Weights of a small mixture-of-experts language model, trained from scratch on English Wikipedia.
Experts: 128 experts in each of 11 layers, 32 SwiGLU neurons an expert, 8 picks a token, a softmax router, 32 empty slots to pick, a shared expert of 64 neurons.
Below are experts of layer 5 (counted from 0) of a mixture-of-experts language model. Rows are named router (the router's row for the expert) and show model dimensions 64-127. Each number is 128 + 32 x the weight over its row's rms, rounded and kept within 0 to 255. Numbers have three digits each.
After each expert's rows: a language model's description of what the expert responds to. This comes from a sample of Wikipedia text that the model never trained on.

# expert 37
router:093056102107076159050091101110094140141116124142086147102128121099094099180142109075112147094137166145160156113118078135170124135094117109097115158150122204137090140155088138140116159111085100
List and table line starters

# expert 58
router:059139100084129141140110111080096091069106150177147115122164133089159105129172164134095097100058151143143152142151129127161078109161133180116082143122143157150124114133091126127058086074145141
Content word pieces

# expert 16
router:119091096152089189130118079126122110104128090153175122094144174096153115110118154160150135087139196170132098104130059154085114123123115121125154113108144121169083119092133161156045134104067120
Table and infobox separators

# expert 26
router:101107121129097127159148036070114092123072119151143148088141105156128093157186133102065159142109126134137100104165142166117053075144136124120159125095129135232131101114149139123102104090123174
Word-initial capitals and letters

# expert 38
router:130124128090112155107159111075034096088087098126106157110165099165145121130102049119108106060093134161178071049188141136143146138185093143097150115150124144173126102154126168094092089113100104
Romance-style syllable fragments

# expert 21
router:095130137119070110122113114110143101127107079214119134115149202162127122107153187103140128128091196124114115077161130190101134139145140090121102111111159126177122122117114151170104115106158128
Table cell separators

# expert 13
router:136062117108084159134137118108167117098078079185066184079138165108087113126131133105137121092161118123134124122157104175099082126112052155070127134162112122127108105119108213118086158162122119
Name and place-name pieces

# expert 11
router:085104075120099102086109130091083111115110107230109111105145185122136121112126150087079139108090130153116112149135077150131169070135170115092074151097180126121111144100043122099018145112098103
Foreign-name vowel endings

# expert 19
router:114052090093141216044141111114114122099111089120144111122137140100085087135193159108158102095110171118128116086132108173116048080153145112100137099137133202171053139168131112147125140121137125
Infobox field labels

# expert 24
router:131110120077072113113153134080129131105095114127179152073136178119139065136118156134096132065124128153136097132133124181145105095141080135091159089141121168158128117127126159115098135135163117
Foreign name syllables

# expert 47
router:142117107118141155072155140109123130126121110156084222104160112108124130201143150140081099134107127170127087127125113137088118082127131182116183081105177140181104112132063141151062136109064101
Word-initial stems

# expert 31
router:097130104099117141115161111112120127107101114128148205091148208122071133120105084091108093103154166137122153141112107151089118104137094139096167153111141199140117104140142128095144098102145137
Closing brackets and quotes

# expert 14
router:100097089095092140102125079105097091091083083178134157076176154109112090154129116087104142107114163167158103114170093181111118098154116133088120121101178164167077079098087169124108138091109129
Rare consonant word pieces

# expert 50
router:101117132135105154094143094108096091148120107105097167094147182144059121188171050115138147088089157159125097127151117145114146106098092092134163152123149146160136113136081162174067109082130060
Latinate word-initial prefixes

# expert 61
router:121142109115115118142119075097154094071122082175103121071150141126115105145153139156126103138129207121130107080190106162100158122124158150142088094162162138148102093122113165104073198106113156
Separators in tables and lists

# expert 40
router:104088102135092131123180103064101103129064106181108172119193127116063087129117081088098128130140173090226135104132063161165108137165182129100142062102126188158103090131128139167137084110134112
Subject pronouns

# expert 55
router:070103116162013121143134095131072125142105080162137219112142103115075047127160144117112160101159151206132147107114143175134155106165126137063161115059177153141109103118109168132139132122132116
Sentence-ending periods

# expert 49
router:075116122077152114100121103167090101032096098141148154118143110077116076149126101092125117109143197170128056073112114174157081122120158100102141166109145125147096128128140125094121128119064153
Line break after headings

# expert 18
router:109116132062138153020117109056081111075114128129116124109147118137138129162167108088083166129082148187123126145122119144089080068137158141074170093161187198154116119127151130101096100132118133
Taxonomy and infobox fields

# expert 52
router:100130075089088150139153121129085109091088126133135134098142121087131074147192146135109193103126115129133134076197124135133119139112106130133110109122172178124120118118026176119142181114114116
National and institutional names

# expert 43
router:138142099068146174110145097173045093128087114119144141133200118113152114119160098111116121117123160120179129083110126129166075053115086078107166129119112108206086017112145118179145115122069138
Capitalized name pieces

# expert 63
router:135147092111130167080176112061124127130109118148146126102194122098108118100141129132096149129144132129166139145112096155052057100119162089117135065120141123120092143105058133077060123122074093
Kin and group nouns

# expert 15
router:118100114100103142087072119087145137125113113135079146107120114079160081208168134109100128109080109106152153069144105130108136083142155092106133096065148153152114095123067136109127112126115109
Quantifiers and partitive of

# expert 36
router:065147081095101128123172119130133103121109117166077160123124157061114116165137072137104098103132152110116122121176109165155128126140112127106114102110171123163116123126057207092106119123078076
Syllables with i vowels

# expert 3
router:145089094076121136017092120132133123093130099175154156134160146068119132144139098128161122129119139160156135128107124165125129043179122156111101110148105130118107114121129141103091102015156131
Nouns of action, verb endings

# expert 8
router:068128134103139196056120144153116115145091071183136143098158170134164097151156153117122163055105146108137138104119109128181074047120097094128114124117135117131101096100103127132041126097132095
Mid-word name fragments

# expert 9
router:142069087139072120092127111123096118140103096175143096106156153156115109160108180069078157111166118154101152162106113146132144134100138164123102152113138103146117124135085153123093116078070143
M and P word starts

# expert 17
router:090082100087102156112127077104099085089082073180136183095171144101120078144128126089090135092107165162170099109154099185115110094156110119081130107075172167166071088094091169129107126109094131
Such, lists, census fields

# expert 35
router:139068131044103185145147108094084076091090100164159095117189195148075106087100161111123100118073115177137094128140126158128079113155081112139070155134136165147074092095085156104135092144060135
Place-name middles

# expert 5
router:098155108145110143088140089112077092153068092183128162117173158159166081207154119125095122088162139159151114143127096163102169067116071142131127151157126198163115102154123114134132182080130123
h/b word pieces

# expert 7
router:062127102142134165114143050113100112076128099120132128104171139098151122123120105131056182115089128166138090134188138141174070077110154169119142132105149120172111080128115134179087084056146134
Prefix-like word openings

# expert 62
router:162131104108031134133120098144127117158115067142145131106174146110126121131172141020083130125108196204130123081107097172100160130172089173122152147123137152144084108051127143094093149102127141
Table and list separators

# expert 60
router:124109120120107117116142070107077098119073086170116087113172171124101128152103114143147120068157153114134093098149125148148155138091093134143087160124159146153101103104072166143088115102148089
Latin and Romance pieces

# expert 10
router:135121107123146115121094124136089062124111115213108112098190131156174103106142160154148110145114124153123143120134133139104109070148093108098145160095171121130089079130046136099115169070074115
Word-internal suffix pieces

# expert 32
router:100095014042127140148119102080129074097117140163161128108154095074142125175158102135103134127124124142145110130138106138100133111159096139137123103048200129108130093100081176103111125068050142
Attributive adjectives, participle endings

# expert 46
router:119087109099101165140168118135111116109100118121121136129125106121121108196145115074132103105078159130104145104159084153143095053082128127119123060152184163167121104118112126175124089127122090
Coordinates and infobox numbers

# expert 33
router:096100098095109156105121093112107101083093086155128155069165161112102087145145121083089145101077174166161095100157087179108107107156128123097122105079177151172076091099097168122112136095106129
Taxobox and infobox fragments

# expert 51
router:154103124140115135136126111146103099134080065150085107088196180119129080124159145128107106118133124143133153089118138140049068121170130131101187103092152153141088101130139146143116167124075156
Name and place endings

# expert 30
router:145103112036089179108110097113101117147112057177127166075169170130121101140115135047118113088075163196140145135212156129090146132154131163143183124087122171144121097126127135123101125150109096
Table and list layout

# expert 48
router:139069103128106158102173066130119112123112107151174099092139142164115094184136113081152151052130205114148107116149084149103116097161088093109176104118161126186098120143131125117072172128121120
Capital initials in headings

# expert 22
router:075115119137136153139088125110125110097111131189144208112152102108109101171169132121148181106083148103157109088114089138072063101105129141137147080073166138138090099083131126061131085079128090
Articles and ordinals

# expert 4
router:153136103120144144084103089098140090120117100148153151120156153118076085130187140126126091106110132174158141117225105155100100100182152153104130108110125186163089130102133144124118099031129118
Abstract common nouns

# expert 39
router:071104114103125154094159128131149097128129090123140178099148130104144098147110141122142187112145116167181142147118140171156143117093125103095152137123145114164130104109153160122096095131082102
Place and position prepositions

# expert 2
router:090079102125143191122102118129084111113110108157120164104164133110129069248100109140110135141149133142180078122121134188186155076139146125126160139123145133127115102126141137124151138127094127
Function words after auxiliaries

# expert 56
router:121131077108142185158119101104127105123106114169127142085123121086140128115173192111138137116114155177111108131138133155046087083148120128113092117143189177161078095127135169150101115114165109
Measurement and result nouns

# expert 6
router:131116088091150138141151128141109119097120126166081139117151145096122085152181088130073126127127149162167091089114150125157118049144106111070171131136124126208107062156160111164118173064094181
Word fragments after consonants

# expert 42
router:115106082066153140132133082142105103097138114123154119108130105134141120128128180105085169097029142152139138137154121136109091144146156125151108152129159129173057099129107146182099186063118121
Media and award words

# expert 34
router:091027086074143226130095107129100098064109111177160126087171102110119099188135142136133119070060187130113093108145113144155068101138131109133101077101144095155096105083131119139121160127142089
Articles and infobox labels

# expert 59
router:083096096081104146078152134123106143110118100159117165103147145106118090187146147108109157085141126151130113155227105175118143139071099114097175093139152111136135120102132156075089102130129095
Pieces after at/in/after

# expert 41
router:114069079145085215078111111117106131135122096168115097104154121052085073136161163128141113092111196128112123151105033149101076135124109122138160088132118190162065133128100148163082190082119068
Infobox fields, table pipes

# expert 45
router:133101121119151141086074111137125119123115094145138103129202173107116076108142125077093126136112196189126042072100057136076135138135124163127114149126191130139096125069143158102104134126127159
Colons and field delimiters

# expert 29
router:140105088075153103133146101136139098132127118138108172070145186137133119190182114139120187112077166162178094079135117122106146042173133102092090147140121115171108146135119138079136120054097149
-ast/-eat word endings

# expert 57
router:068111123112122110119088126102123095125107076137118171106153203098136093180174096089130149110098133179144125144156095131127103143140124162116144137070168163180075097086103125116127100138135107
Time and circumstance prepositions

# expert 27
router:054110109129103151093093049087129110149100082156133153097157124093156082163149130144110155143100178173182031079145055143130100112120133106080142085071133185149112125104110139084112147117091100
Line-initial tokens and headers

# expert 25
router:141110100145126100126166090098083119113076138185072128095148171078083111166154087127121081129112139123118072118116147179068124161134120110100144126157183149144103116096093166095076150106149115
Inner Latinate stem pieces

# expert 1
router:156126055041090177095108121087095078119120126117160168134162073071153106123127091093112131116074137169157102128192130152116121068114096126102093099146124177168129095156121119121133107072080150
Mid-word English suffix pieces

# expert 0
router:082101101084167131116070108076128132069060099197152150115129122086132119169115100116078148137146170170168037132142152147133106076152124167137069131138106215145116112109102137124101103073127105
Verbs and verb endings

# expert 44
router:103054075083143143065078108062142126092100086190136150125140112078118112148113119108095158145149162160119065156139106139099157119141081178139086152089126207127093091131122169131118113026121118
Past-tense narrative verbs

# expert 12
router:140053109110134168114157103089087134130124098144094130120149125053091112185170087134134147114136151184143098096144117174125165095179140130108112064051185112113109122151131142105100142111117141
Auxiliaries and function words